From a checkpoint of a small mixture-of-experts model trained on Wikipedia.
Experts: 192 experts in each of 13 layers, 32 SwiGLU neurons an expert, 4 picks a token.
Below are experts of layer 8 (counted from 0) of a mixture-of-experts language model. Rows are named router (the router's row for the expert), gate (a neuron's input weights, with its number), up (a neuron's input weights, with its number) and show model dimensions 0-159. Each number is 128 + 24 x the weight over its row's rms, rounded and kept within 0 to 255. Numbers have three digits each.
Before each expert's rows: a language model's description of what the expert responds to. This comes from a sample of Wikipedia text that the model never trained on.

# expert 12
What it handles: Final syllable pieces of non-English personal and place names, mostly vowel endings like -ić, -ka, -ski, -ina, -ana.
router:145146153096134140111122177098125148162113114115123132110138103150103151077142156132086095105115136140130138136149076139115132151105113147109127121118098093101105118080149134152143137137114093123110071122163150096100131103149116120122150147069162138085178079105138126176115094126127109085157136172134118150108140104135138098135100094146142159109124178124141086106082127162176158141135132127142125138131096143108116143104099142108118140136112087085134152131133116118100146124138147
gate0:142128164108145155123117157133145149119111111141102151142149120117134119093160156119109172112092096148117101170130110109117121106111131117114102132144143112096137107174134161163138131153109079096088066136106104098115164161144140100078113138138114122134132103132137129152179108143173129089110152128130166133144150097108091098084128081125083166099130118127132102143098137140141116091143152151136151137153156162124178155114154136111158146135118161114137179123172118131133121144136163
up0:114133121111121074127105139127129201081130172084067112124119110167139152128171125104130145110102157130145154099149154165126078124131144091119130136139110170128097138092126108145131095129126145129154132135141124118150155132106164127158114112137113119139129137135118094107114137127155154169148108102092131089114083153159137157170114127110140070131103116135128121076142144125100130139147131069114168125127143113127125159147111110128094122121163119111138099081100131109096108103089110
gate1:112084131096153139155144149139129152103113160120059126096150129159137161101177138094168146123146108108107157102103112163083094064137147117129146107154115149094091118129100117114134096128089163105132104147171161106095161113127146135133154123165127137121121107109133125092151099112138132108076095074121142132169157161134145117126075145127094132138142138144117126109125160163112138147164115112105148141140116135128141105125106130088143136154128147140095139142108118174093116115109129
up1:114136104094109129111179140126179105158133117119120094177125119110082187138103128158152117103136149132150138106142111092154154098181106172168137136170134063136122143121142159127139181158113123178126129105128108096111128179129130111123146117155098124124109131121102158101119123148109163105132122110185100144121125103152139150103117129110133086120108157133123118093116105108133114110133144118187109129131119157113093150124136139102148116145151083103112080112152122154144130149125129
gate2:155120132104101120129105059133123147131126158120126070121116089100152129123101144167183169092184135120141176113136113132131103152130115098118136159153173150142122094131150147100122140133116117134165119128143135153120101156163139124133117105151091095164157081143152101138117168097149114126124097134163113153120138142135133172123123147105112099085121133121100112073149117119137112151139086104090123106123104166119158138160158104119132076125088129110146140137122124132142121166151161
up2:115088130151114138107125129148129123106127120120152150140171155126099170115110111100129167138103146133140124133132109104138101142074081137154069164153154100120114145134089161150106143119140120127108151165095110095121102172131140176125118121091125150097114115141108132134095080143099137130111106143137162119166111130155130052165183112148136159100125104173163139184126142159115114096144116141103141116145114089146151147139114108111114101158142123147117113137161119138117110127096160
gate3:123126167131130158142132126132107137110170130115121152148137150148157144133127090104119113172105162129145165116114146103112177109147096187084130102121118129120163134158106145154062181164153135152140113122118132111131181129114087138139114133103088100111131086123128122162115134110128156155078099164120083128105110140139129119103131136111122136156138118138118114092223096140135136107131146144111085114107104123152145124152175152137128153098122132130134135152111126149129102120088113
up3:158121098150158096136133118150119127153093140136155094131110116118100098109141133140124172084113084125114097112140113149150091158121136102142111165149131133106068138113109101111166069128138176131118155138111150190143086150113171113154111128168132166119109137153115121112101154156140107145115116100106160119149145138086161130131112107157129121117094123120112120102067126083098110178128115155156152117140146126124091154116135120139127090146137137130097142126151149103130175123169139
gate4:144131100110114097158146125109150110136164131138153104165152113069117157158150127119148134132125139141103141111126139105131156131097147178159117094097130097116116128110147154112118103175115158137114099127137100082140128165137112147104150079115125155170136113172145158135179163145134155082156042136148140101133153110143132097113152106080142124107104156159150132077109114144145122118124134138138109117101100157127152135138067135127089123115125134114139102139115098121108140132170136
up4:140070115154116148106133126159074123130101133124108103089114095158110082103114132117142094106104136084115125126161118145157082134158128145141177118109179152149087069079151099120132090125149166133121167095133135136136083112127141143131109173182142138112134133115095139119125124146128130123135168147171113126113148131207130110159105149150135160138129129107096150117138124099140121130113110123136122127144135103118137153160182111149123095148148121132105114110162147154130143116121145
gate5:161170171135127136103135138102144119100125117146126147154153124116148141126145141113127118152131129099147191079127112116079165097122135110130161118138141153121135168181115111158120139146131103132140081124178139121148104145135119157118140128126133136139158152132141109121142141102178148123157124170126129153137153146141113133159152093127091124123137150125129086112157139141134179114123132135128183113140114173127185132132059173131071144149148110152139157167111107144129101171091155
up5:152155112114126114149113135108129092122146109136173161153163120130121154107107121108121148116136068148114157141105151106104095143138113078169091167159110155124149169114125149125115119113146112105199090131130127097174177150107115134134157113130075157123147160179128145146148149110136131142145163147144100141093106105130110117178097116102147126161101158147111093116157127117141119125132107162097101114095136147108155110083134113134098165146132154148116119150139134145117119165151154
gate6:133088082123125143110144108140088114092146144162160144123098130115124194145111109118096148138093132100109077118104111151150148151107123090114136130117183114100125114121139150118110151118139130163127091162141145130104146124156155121149104143115141125125165116133126094181139095139129148164176128159094132111107138094160116120184143128108158126119129113110133151123126067124121157146155136102146093171110140121144100154178163112123142157121145139116131189151151096125126120129150080
up6:098111128111117120093149141149116128106141155134134125074119121140132138102150121126142118134094184127111092089129119145163120131153119104130118183133163109143173088165119053103101127106137108164124162110110161134141130143162154146149151145118124136130142090125092155146098132140129143059163165129152113127153128141139148093143171117170111122156152138119143123083115097140100089139187113119141111118147094116141148161128173121123141111150109150105100126162118146132087141122123158
gate7:145091116104138162078150162099101094134128125122129127103091146159162112129128176104123130109109108151116146130165125174160145164103137110078148149101163088102118104101110100172138134177152117096110105111114126110106138115157142112074151112138123129134106115136160138153131095146127113107153155122149131150073081124133129119141125081151125135090114131132171103128100120130158110132152144123119159155154124126088186115104100110116142118114160111148156097087138102129144099153105106
up7:102184130133120110150101078105129102144113154119133145120139090149121128102185145134119119126140088138126154079119120147155130131105126129157081130086106073132106112172109125129108131149140150157102086149139116087145175150115120110159188110104114105113116144108110126117121132083092120141112112123140190123114093102134148117134150119140158114123152136123146108133148116166087130069171088147132122139140134136107115143140121170128091167147096134112115108136098129116126090111138085
gate8:143140131135167110147119117142122135133134088122139106099104132056127133161133153129130120177133195144148138130148130133135094146134089174130148127109154142120131150092065099163151136106122156173113089132136099114130143180147149118120081131112132098094115090113121116130120114149114113147093095108121101137123124113117126100100137173090139135097108120135065087101177109115123139111120119134094109082172130110129116135136091124135136119134090143140165132151100159117163114106112146
up8:133116116129087114148169134128101159115123138159132134133150109134145106140140139137151172107137142161105102094142111204086105167125115114164139118142139127120088108137116129104121111115107119154136119108120098123111111172116130178163130113169156154148133145133107110097098131128130152124107099135126082065175144163127107114103145113129110130116140184087126091126114112123103152092120092127124136115171145074112144131171152171131124163150120137120131139139116091133193100138098139
gate9:124114157138165169166098131088092125113105096173148185136104147164149146136100142107102126126094160126103169145118131159105131123119090180116149104136103132114127144076147106116136123118168137160158128110110111146098139120115164070110123155179137087117149140084139140171113159128152121159132129107095108121091124139168130163156153131143151141129117145143120112161120102116146127112184135160125142147137126105082133138147152149146131145137165096113152134110181116114135117153121130
up9:079097132137133122120112117129126158141124080133160185120120155140142157132135110130147190109086133105112162119107150104108083125132141139152137126184124148113054153128157108176126108117159131101138117110159106158136101152149164069110157118149144107127139138099139154152134146093122127112148134068138122123151148146131143162129137143136150113131134149178142126121089124092118132111105137143118109119133087119086160150122145140131079081149142102089100129101153117159130113131137151
gate10:104113082111151118115155152155152089151143158088088094147163152063137191102125182146114105134160135168137140114127137150141119130164147144104108180132134122105099139109132134126125114144130127155112188142191110090143153139126126125135123121104110115121128100137136144098134145108111104115119107093185160155095153129136155137103118119103141098120116111112130133117120077154121129156135126132156108093126104123113112134107088136079124129148095128112058110162125143124128115150135125
up10:095119123091143106110152137157122115145087096088056139144118160120108151043122148152093121133110127144132066113129119121108107128108120099113144171135114171117116121135125116155137135162146132124133169137133105102161118115161133126136174157146138114141142097121129129085124104174103144158106141124191135137119106103153133136147122123145200108129089131137124169114119131132131133110117144136149140131123114116109146113099121099091126150189187105116112124142129107138110094106116140
gate11:121089121098163112145073148133137087107129132114107122115133136129106134107167146091119158147166148112102182134135151108133080100127149100137095113123112102127103143087159126136111140145092149107115109133135085108139129127117104163151129118166137111120126084126139146105124169105121089105113104135134137141152170062158133118144154158128086161131118131157071135143136105071143116106115137181132114096140129153143182099139111098134093142140154133118096137089135119121104145149157161
up11:133082094107145102128122116093127126148119115097115119098131131143139152117132140122135139108165151177110148122154146146090107126132069117131144136111084133111158127093137104166125130122116193164119131107090115109157134167097119150135096155169113153108083100123136097128095144108126108133140158123124140155154183103183126150151180147134131132138088133113106112148124119133148126075100127124149130158163119139177148138160127105163136159125130136129124182081127118096134118179109141
gate12:140164107152134140162141160146122137166114088096131176109161149127134131097098144133142086164133150088097111138139121135128152112118136182117153093108125134126128120171142168126143111086120108101099135110136089102135117140148176134104171122166166103148105142126138133157134142128100096124163107121057160119114148116145142109165113105131113169145127144116153149144069181136133141142106139148146135113121127106156095162151160096154122114124124122195115105111084133130133111120120138
up12:142160129152125098123105140089155086135124128132138110109090129130128111097107095102093126129094107106124151102147146142157118156093121113111148101119151079147110176158164088156146153108119128161109150131137082102128155129105164156144129131069149136156107150133162135089131140141172131122154150165098163103153098104084134133149134121105114127114115149154156105128115100115127160138145112149145125108107118159150139129160140152127064090114076124133093136118107184127161145112131167
gate13:126094159110107131105123137149126177141110144093102116110124103101131119144153155129141132141139182137124133119140111129162155175113093106113126124106141121139098143132117155138143115131144102103136154086144146136120101106136149175113066103103106181167097133117082140101107162118151097113188115175177173166092133152109220108140131107135115103139089126119145120117080139128126121133114117134138131150098102112108110153150124130117122134129095155138134155150118160110131149115123104
up13:084158134148141137145137135130108135097158150130070184107136129138175113164143101125113124100110089109144130120118141130161100162125196086135090167159122164098145145153116137114134106146160148158146100142087116120162159150113131095134170113121145099099162130149115106125151100077110127113108118126143124105170142127107089128144121155178122119148140122138149117126135111088086145125161112145152158106179122127132151131147176162110105111140174115120128112142143097132119101121144154

# expert 16
What it handles: Word-internal pieces such as ap, am, ace, ach completing English words after a first fragment, e.g. seaports, peace, beam, fragments.
router:120144127100103121114130138145160126082098085086108165138129079103156151134147105153125149108093117106132100131123110129138113123122141089173150131171124143141146120111133116120118120090094118139123084104153149114101113131085169151157181147175156193138132161123095110109128117124122144121117154150172157104154140151135155167121134104169125135181097100128164117133126157114138153067154129119162147140127149143173146138121120160115100161170149131129118126097152122147120153108126124
gate0:112140097108148125123116119137139134117107145126120144165148135136137131166177137133111090135118141161144144133169115106141112125124064112143149083131118110120087155145117139099123115149118163102151153121142161133146138145110140144135137108104097118102142099112144131128116137133126112076116130079164150110149067097153157177097114106123161146152129139158124145103153185149141145157146152107173118141138169149155118120073120160101058134144137135110099108113134117163145112117142195
up0:196144116158106088128162131136094144138170130147114112090093160146125125104141160141124129127129125103138178093115140137112118086103122126087138134113100126140165123149104139126125141146189170173093082150147111099114139153120128123138117163160126159146115160156151111137163077096124188126117148125102134102118168156131149110151093123118115106127123135171119127132111114141111122106123134151093123131126088074086134123134145112105125116141129130126129134111153140068102155122076140
gate1:157134143123121106164126093195137109094134149169126112150119115153155169136182135137114143146169091134140185147159091187147156115130144144148182129124092103158152144120124160123143101124109153147166064140140130147143167130112134110100121140122108115122155158184114141129138162113130116109107146154162114149126198135135126154180087146157115134152126115123127105131132119084147120113136087124096130146123144141085099111116113145116092130102114134128112136120138145141146133123125123
up1:139132152130098121117122129102145126130149123107139111138128123123140097127099144117215132097127117120197099088130154085114124134136134096099111109140159143122147118149144109138167158146105121122129169125122123104126129095158097133164132108122148125097105128131186156135148086141113151152155127156130146126118129062134088134115173120105152092092081155104109144146126122170086141133115168110139145116117118129146148139148112077127139120189184133118156097140116102156133144154143128
gate2:167139111102113109135090115128158132099124124100145126135132133118120142092132129107091133139134096117132140108160118142113117150121106126149127090122119124104115137105158101107092181111094128107133077097140088090165127170144116103095118128124144109116161099118109127176153123141130060099150129117159168137120113153115131130124106134126115096173121127133091120159114146132207094167121097131131154135131102087169161134118086142112091134134128107103107112152089075158120117099111163
up2:135146127119117118133100127150161115109135108151170132156174117121140138097117103077140155133105083120134165129155141108134123121141153115139123129153117153100111134124142106087090150128101050134176090114121123116129128164142127107145149088160130083126137137123163133168192137138086146118114111123133135136104108163093119120127159170137102126162159064118108125108114123110134150161136147114172108152140154115126135148167107155090100160151097114096080099135114145137112119149134104
gate3:151111131118139125123110094155111108133137161125142133144088068140081136130154127174125091163145117157147167062094111143121117116114155166144108126101153119133139128103127141106137137113136104153143109148128086133148133180122153145144127115107075106126162115102158152156109129103102175138103131112124133154125119115116128158155081175081133113164126119077099101092137125102176130110148150122136113135111083135113113161116117118146109153099128155102095123140102147088108102172151139
up3:107103115103129118134135116134128109168120148117128136142115110130109142125147097153158079154131135136098119113071111161160152077135152155119133133110128100109157093116136101149132108071113124131095078146120107139138133157148175157169183125152107158131117124135173154170082131115103155130114149125069094132117158117111113125161130152120113123179123133084112109109120118086149125112087113161147133126142157137148139138159099131174131104127152111169114140110129157084081117139109141
gate4:135157144109139131122155136132127126128141137173120149125105129138117089141120140107125189135076094133123118092119121115108143139105114116147147154108105107088146109128158150183118145097117117120137146056146116191084173121091089163164142142083160124157144114138121120098102160154149147145109133176136126107142130130149092120137068125158108127125079140126139114124132113119148136148141156102099100097101119116099184128130082136113070119135122123124117134147153145156121147159130136
up4:124117108148122131156065101109101111151109154125102139117122146114105169126086094137143133146180153132121121168127151148161143114148107132111097097141130167184096152141139112086103093133123117137110140122119128121166081117163143088124105130156144127158117188137114167139125141134143111148148104097107125127104117150086158119123139106113110173136154114086113146112130142147086109139137081166108142139154104135121087109135172125140119105105144099143126170106078143100134073131131143
gate5:150128115077110110150155160148102161109173127107124117109104119096089146098180107066108186127135121103132140120109147124136122102094117131175142166109115121065132157141131117095128095152122151115109104144136166128074157126131141117136132137131160161112103089156145097173158147164142121156131188132159133105153117143094133119133138135136127132153107119109113128094143126150110157128106142118119135107115134137154205128131116130101153131146149142148146145122109117151134163121174098
up5:100081139160115131093122095159173106143117136112123177164099173163138107160132116108142102140093115160112126125105148089167150128134130104157136110133099157116171112123154130132144134135154094118149116158131157135123120144151107125136106145146112125090126107167099149086104063132135178159087153133113167126091161115121137158089134084123129112128123116107109131185128156110112096142146131138152122152139177081096123140100147108166157131128107146093118144131142104105114098128123122
gate6:108155124108121153139129093143175160145117144135172182120132103127082126078128128131086136086143101170151091110133132152106088135099118117140169137129099082129107134109126138146151139111111141161111143107103099179138125126120155145111073171080101110127137123135150139147135139177137090124118164121150129084143132117152118156132143106104132137146160095122135168140105115102142120153117131111129125162179176125129097104132157114126162160085105118182121157129109120117152107149134135
up6:098142110139104130178148062168108135126125135135111155148136120113067140099113089148094161152159128122159122109139111088144084153100112149111137138087131113141120114115120152127131181150084147104097111130140077158138081181125164128099128116075128097126103139166132135155157099135165106136122145138125112090151122130163134133152158129118129120152129104153142134163123134146148125113130110166137110146135147123154101106112170157155134127100111151118104137108091087114176098123141152
gate7:128178118108134122143144176150138159079150135114144101128153118111107177150150080112138148187125109099124127145101124149124135108117125094152121125151137111108128150105112122105119112100129168114098124171154160146175150104118165166100125133121108157142170157150108110161121147151122161129100138099147092135189130147128109094131154123115138118137117127158121162105122102106105142136101063115122154123115131178141123102132139149151111151123143075110116138146146117155111206132129127
up7:125186141141123125090120087158136105106128118090096128167099131102139150113121154148124105132142090145150132132137177141160100148104090152140133177169112117133079130105154115132115136130149128090144099115153136163110150105137158099083121100160138110104079153122081112123123131166108113133101084109154133169135179150124136114129141131127144161144144095113115146090097107123121125108136114159149086133096120140085103100153156143139156126127122100116129077141121108092151120177146144
gate8:107156125098146150122143147128107185137112114099122141124109099130112098117122146086131134086114114108184134133150128181132137137168144094111126125152118095108137176151127128088117158140144163154125121140167158170100104144105121128131113158133138139149133146123092150188146128116188120128112148134151088079143131083140105171117133113125116105140149110161132106158126129167097118111156130138146122167102161125127073143125175133143156158131115156174148111133164163164138148133108127
up8:156127161144138106153107135130138108123156163147101098138159135151164152132137105120121104164174111139087130118094144110121135150126122155109123111127117155137100099126124145144149117145110126119154131072108122079167151104152086105125152089134072120120120093154157138088116171156100156150142104150116114185117127174104151082183113152125161095108088167099112120103121086116131105147102139121124109118174124145147133108141104109110112117103136128115126169135115077156123102115114112
gate9:101131147119108096098099094166172111096121132133126121082154138130114157120142136121099123139182148118127142089139131142142106121096140174131122135119089135125116112106134106130166127123104131103114086130191136095167166120155124103143132168108120124107085096115144149128160166111092115143143115140181089109124144148156158184124099124114138146101140129129132099116124086129134131137136173123106123130106118145130152123158094122116149086125097102135140106139156071138112053117089133
up9:118129114153140150152077120115136129112107160148178114139085149148111098140078104128106079130111143130128175106139119145116112133173116162110128103100100136103132110139140136111104094131121110097138112090064121141138151088152117103150099120157150096101112111094133143120128117119161094125133162103107140133125098124114117111121096157123119061142112132128113150136112165102143106145126184171105120150132055122096120098119126084125120159111156112106109106080112135133116121145138089
gate10:139180079158130156135144161123126131126137150117129202135093136156136143128118074122172102147135112140144136145104126090154125092146128123173150116107098127139136163122151103146102132163119102124117107167164144120112142144154171116128122137128165155132104105169111128080148092137137162141157110171147136120123171100102102141126124128173146136125126119106134107109105137133122143127117087096114139084127126151146182143140082176096103102136151098176126137124130107154157136094116157
up10:154150112118107136136128157135162138147156118150113150128130126139111137127158077109162089159139114171124142146091155161139149106129121165180153134121104147094088161133176121110112083143116100172150090143156110130117155100125125137141129122165128121118133165159148131158171175141107132164113158107105158148094136142118130160124114118111117108141125127100156068114070146109198123152149114101160157135111128150140175162107093124132110130114138142099134166133137148130136136140131167
gate11:104100121083137128095132111134091149098081112130136115085142135120148146118107151152117137165104138113155133120135138135125157153078087177134134119137109130163105107118153068158111134095076127125122138115119157159153100127144160131170138136105154161143114139098081173127113115102158117143130106135146161166147129071164108080134113147135165142112141160162178132113122127113175148131143162090134139144144109134145115082143163141126087151126140126141137096109154112151147158123136118
up11:115134140141102235115079117117150145149118155115131144117110066156082114105091085090118154112148129151094165124138188169113154137120133167127124123111112149099086102110145130101120149140132118145118165140119108120116135153119160107102099133099160095147151098150138155121148158144087129131133115142131118145131135144109109097122127103107116136158130087107129122119097078112143128173119165134154129096137139111154141158166119126124137105131146117156090113125144108102129135151164139
gate12:103137137111115145133155161100136125113124088081113126132121109148137121150108172117146116089098125084125117124135132108117100143152107156108104132163130115066163134132087170156185132145132160109153107101149089139126122151097148163072156153089091139107147149162100140135138098131132132132119145132163160089118135202162135120111128129109124112121127107176150149147125112141132111107123154128121135135134094076108108164099102113114106108159115156083161112119118139135152157104095128
up12:138140127154121085148114136163169111135150156174168117180143141120153088134097103130100137168147140166151149125135105111140161160117122084108125132141146149180104135113138171130099130122126133141105152147100180137118123089143074084161104164146153117142140111082146142116140136085128124119126136112117116131136108065111087144133114105150136110130129156093100124136129132144127128139107140118065098155087108134124158095108193100161127138128108124134106137113127120115101103140163138
gate13:099148172128153147141153147095088145085115147140089120136154111156057137152136125104140123140099153135108073165088124116122139124123118136136132116132097074125141150148141134118108128116132075153090131122129131172079117123107121159132146134091108146092132120063072118166124121127135103130097115139147082154139169113143095107106133134092130146151108105151176131132118153137099112127132121122132088164141150118132115110148177159129141136088123088112113141109120163147145152143152136
up13:177160130136109114129118123163155152138098119121164122082146217147128118115137125139126121113142101102151136137165153095104082107144128139124125114114138171116090104113155113138099153129114130092126103172111115077131150092165146097073184118162145093135139136114147122158164126134070165124110081098122148133098100113166137122117175141111159141116168131100122149131131128104155163146176129134133121124123108123105154154123102141114124123137124154113122120140097121163136136127114123

# expert 39
What it handles: Word endings completing infobox field names or table cells, e.g. GNIS feature ID, Born (age 67), Occupation, Episode, ft.
router:078092137153100101130135141120128085164121125096129096115095148108165092138132110137169099152108154136160140146107083164143124150129161095079147155084166086136134074137135104123105090095170122113164108169111108113136161109107137151124146150136100117135116153124134134086107125089103139125135171126111166150132157157134139146151160110156135122125115104124107148138098115140115118141123134122076174187177122095108143130111132159101135142102143146108124143139122159116132122113157126
gate0:129108153100184141133154192160141129196127155120118080117136086130136131167088112130161150118123111113156114137169132141143114155103130142115129165115155124148121070130139105122094110089167084150117095166123150126111171126113112132142111149126110090139157165121096117112130133126095132142090160126150129158161137091143161118137175122110121139096123161133108103119168136156144111162157090111102139118121160093085151144126159151136131157130122112126133151121125161094118145154124131
up0:126111146121160177141111102132118124115090130100130115113100106124136163122150169116168120095137120146124103119123130117140142140114127122171128171114134129138148107090124123147128123168143126160113136086141158092076174156058148123161106154113137141107119133148171094147115111129142125101105134120151161163136112116092127110138101073146107167087094149148100107082107134067086186142132135144099146129102168128112149125114099106119098121108173123162122117124129128147124109137139158
gate1:122119088116098074128132113129124086150151112131131145155121129133121111156127135159120128122100147124120125155092152115119146099085094127129161130150127109115128101127119122106125157076140122099138108113124138138137150086127103119105140129160123174142111108164121132130110149142130141109131129116163118086128154161129137092127083134095099152161140147071131145120120119133100095170128075096113158132144111072144146175113128135153186106117085173123141124147087137103138045102153149
up1:129132147124132163117142135129095166129114122092134129072107138161089125121110098139121087160157122108094155119138150115102124127128147109160076142144123105183088159148120138157132138142119162119142136138084170093102151161141101135108174103115125143101119095117088146116123112120130162143128088135113187135111131098158169149097147150137120102117096089165131147124147108127178128116095162130148153125099126154175150131174180145137122103135114161130151114123150094135154145147114141
gate2:139123162143151111134142150142112128134119117089167116107159102093099115129140115094104155098150118119112120091099135085160124121095133104130168137121134153090132165098128117178096159140156116135109137168162161135151123091148146141155142118092160159157110122175124134132150150128100139102121125138123125130164108159098145117117095117140079111124124119155110141152158117118160091112153153143143124063100137177133081116128123142138077161121148178166147102136118135140176134172118114
up2:108115116115161136094113116137130148140151158141112150156137170109126115156068139129160137120119161160126073151129111139124072124151107135113085122152103058143085126141132181176133145097124107128158145112115137118094119157130108151109134095151116120122165098088121129109134143116143128160157115101160095130116162120120143086162176085109133099122152123100119158148158171109105116141095117147121123110150164094152153117107138116155146114132129120122103163106129107166091128122151159
gate3:147120151135127101113131113112144133148157138141135128097087092108151157109085134129073157078143136123182139150187126174137100131105131117120150143135165087135114138089148098144158117137118117136142160146156134109144129110121151157097089154080152113111132117149131085132134121119103104185156124135136131095137141079100111097099102150123176110100148111131162101125112077129149108136111168121104111137134120189149117133143130122092108146094117083129138152152111140122167134139117147
up3:128125124098124157134127129108112135136122142147141139151162133145090159121119165159159094177124136142090107089128121106132122171136147109139109106160063156109164133127144159145132163163141116129133115114089090166126104123137114101169174134157089142157133101121120193137140113147146117122126139134127141113073100169141140143156121146129109139105123119113079154141129174115157124136140072108141139161084130080149125137165147059166147149143122130126134098112121099141129129109147138
gate4:125120150118121149055133181178148126145121120106129094124141143170142125149146118115116083125138100130131144101141100162116120155140155138107159176159173135143153094120095070131108125142155135168111123121098113167132140138103129138106138163142124141137154148143111099111102164147114124138144183126111176132131093144103140099148116096146126161065133100106115140098136129152151158131100144115148164152107140116106148110091084107156158113151142128165119112132104154132074139135126127
up4:129116119139123121136163102143114105129163121186175113149138129148124135120100093103144144149096144144119160096106153111162112097092115120108085088104110088113113161154133126175168110157120096156128128168100097159121130118124095120112085145105069093111152117141117157164110122080115146137172132111165100138150134091129136117147104126098178165118121119111119125163131112112160149129134173110144091131112141101142133164151096120144152125095099160140154137165136118132139106146136159
gate5:133117132114103094131112097162154138100130163110149126150117130163124160119131122147100177105160083151181119102145148121129101157102131086121145122145148141137115126126095091103154180142118147173137120124122136096136132096116101115124121124097121137126162086174130175142109133124137123097113132113201129139132127107110118148135074105101151094103140143120132108124171109153100120166169080143116136136144127122127082133144176170138161124070143136145127110123109099154114098117117159
up5:120120137137158177172136141103083119111141128141126163139147104103077089126096161101123124155130148128107117150128122127148118092086126175131109102122118115121124143110122156177122078141112119103107127118177118152128113158158116126149122112136158164147127129086150113161114127110138142157143074147089125112109099155109156147107180129154112134140104182130121126122111161113158112122124171124152084081084123137150182123088086085135118131139106133106149160158142156134139147118134139
gate6:166160110119117163098127164070156128164156161147080139142125145160161154114101134139170086117118120093134129086136109133083112150141091080122117160155112116108124114176093119136107153108126146098133106142121131132095139130112143130112100185117094155101130132128066172149093111123127108124107136091130126129114132123110156122144098137100136126132127100165121153136127116151121134126145133158117156113103102093080142157168133141144159167146106150143108088147116139080130117091138130
up6:162151082119105121127107115126145115151101087085124152163116100127120157112111122153109137140118148138136139200115131137108153121132140129122120131133102184080122139124134127135120117139133117153104145072104120113150134127095093110137155126119142057134140133161172109101150106140086113103117159140112114151128142069140146091104102126130139124126105125103191105112123113125169141116094131121123133120158126153117125094138099103137085096139153123111079135142150141142119077145101058
gate7:113136119068128105126098133162118150135105161120098105163135120113122119125131120109166117148122106149155124137124149147103112161165163147121153142146154094130110151123111138118152129125088124119102137107142143157148157138117126120168142161053132153138160151184171155122123147092132147087101136143125150118103144101112101117124127148138136102129119153115139086098149114095089133166107131155114123146143151187151127142154158186098148114117143182104117099139187169142133112097103124
up7:165112111185128150120146114125128114110164089127129157096139127117113115135132125126085126132140139135102142127138115135143115101116109094140103130114073173109178131171109098141087124153156161148156100146119131122099107116138127135097169101187136095119121091083103100130110116150147119165151135121129138110126090144120171140152119102107115147141123110124127149131117154134165119090129105083158132112125128079147137091127078082166103146126135108129110170141056113149108151160139116
gate8:135140127090159085166094155167157119119127100111125092167119104114099112103128106147147145115164112165159121108102135103144089141139151105154132136122123114096081135134151103149097082110180148124136106129167141146122105123135081115119182156133069171151120103128133104164100139089134147138163128105151130117145112141157177109120125135090148155131139156113086114103127149117131133123088112149100164122159128093121155169120111135177123131113127127093164103103121148125132098109121120
up8:143157143120163164145145129130076144116097153100121101084121165138113080104113142107139104138110122106067099143124118155118142103129105140111142092139101120136148113138098135117081133143129119158121137151142116103119149111146082135137123116131114095130104130094147151149074120132143099084117086109153118205125165152143150134096109088072114127139134111105086113136131070173135137103136145138177092121119162124125103103116125133113146143143109116145085137133119135119162115104090113
gate9:141100127158113117107099145128144093111175110102138147178111128123137108140125118090151106114141109169164130138128112142167120100132168126096115123140155150116178123077103157096129139085124135172132124161142152126110132143171111149077110122130132131079113103149095123131100135118095162112119161085162158112143160099107110148124105129119111124122126098107101125128127162114128144159065179079097129121140161112171093107128096140135124149107160169125125148130165137160150107138130104
up9:161128112164106091137111116130151064145159107097153110145073138123139132141125092121126171157173111130134130124110163132155137149130096121143130110124161101131150141128075131109132151100118157163130136148126130100172160171160144138088111097105140112103115116139107154141084151142091132142136092085136151117126132145089107133085079123150130152138101085108109132111132137165151122128099119119116114106110136122107100146182119124124094111090129128171137111174142168129160133140077107
gate10:107116146153143136184120097101137094144159114142133131082102146132087136116155094095145129146115148147156145113136129154161156118108203149130140093141149112169132120124109121100152112103109089144095105199147109129116159131153101149107165128137122145128105122167113157101072164126175119123124089147135131115096142149140101147127127103136121133141115097091101137132102172142128115105113124149145125127116179142128112150150124118117171155129108165169141132130139129129124072143077138
up10:129108109122108142116127089099115095123103128167149156133110125109110121114148145137077131159107116131112154099128130131149108154089099079132149140124152090127122136139155123106078158132089127111105134127123086180109158102138140132132151120133122148126096132109150169142110136152157141129137076161136135120103145141162105157147157086120127145099090104074108155104115174157155135131122090171116132152108139086144126156128130153169171195147086131153131144118117085144144112101130160
gate11:141145138098115130149130177124098127115167107118078132113108139163117103121112108163137094136148110144160100163133141130101164151114162118106104140110113133195152132161100154139130134150173136152121105145164110112141086086093113138082116116106095098128130105110121124114097112137126143190159173139122122151102150137138124154152148142101122085128145111135096155105091105117101150099130118093143151125155082151097126157157153147138135105103113134153107107160152135176159100095121118
up11:080100107144126138145139095110114126141038110173118157152145130129116093151087151117110109152105165131097144142113112150112133117093104190116123136074135144155104106145162125109127112140112091126144166111116102143120118127111137116104132090164134156136105132099131121108144135123144138119135122125161128089160140086123108132130166110101076189092092117162157110116122132113128106153154145104148112158079132127132154114101149095141154174113130140111083136133104149126114104152138129
gate12:122113149178144084161158097137109131131134125085114114122105128167147130090148128152095144102161153138160128060187135131148125150066145091167091169111124122126115154096121112119153154138123147169162107118161118091157165158101136113129142177146112160129149165157142087108143135119154149164109136135146146097162109102129146162106144122091152135099104152095125120129124163121142084084142130146106143138129162135133145130107111130118103126106120114099137148110099151149120122130137135
up12:139092150167111127144165132126142117149136109084107119138107139162151174103139097170087127118128131139102093084139114152138101154099131087128091168095144095089157147117141137132138164139156147126139087126149127087141156132083174132131160167134119146062127136126156106125138133115135079162097177125142145131146128110078126157120146155096123132093106140139098152135122150169146111108109129148093153134124158118143163128118092126134137126084116144152123149090129126094148129124150162
gate13:138108141148137106127128188162160134116118125096151174101180114160159107114162139158131113137111134110150127165126129131115120152114132131154136165122159126143115099133131087131105165118145117132147094110136149177087112172130111147121127115113081128127114096111138161153111134062130132092171141146171104127145101106123126114150143121118129144107040162156167105125120123155136094130168118104131130142109119097136112154135117158198104123129101124114108121145097137161116096124133111
up13:151101142158152112136115164134146109127121114094122163110175142150176096133132107176156127123110129130140094184142103126112137164127143118141111170102152114184136128133141124147120144134166138140172121115142122127084108125110140146121157118107065137119092135095164123122107172079113122109139153163161126111127104080164177090154151102119135135115066106133147133153135106122144120154147111120129133139129107097115115146093091176176111109124127137086122158134103130144122103160123130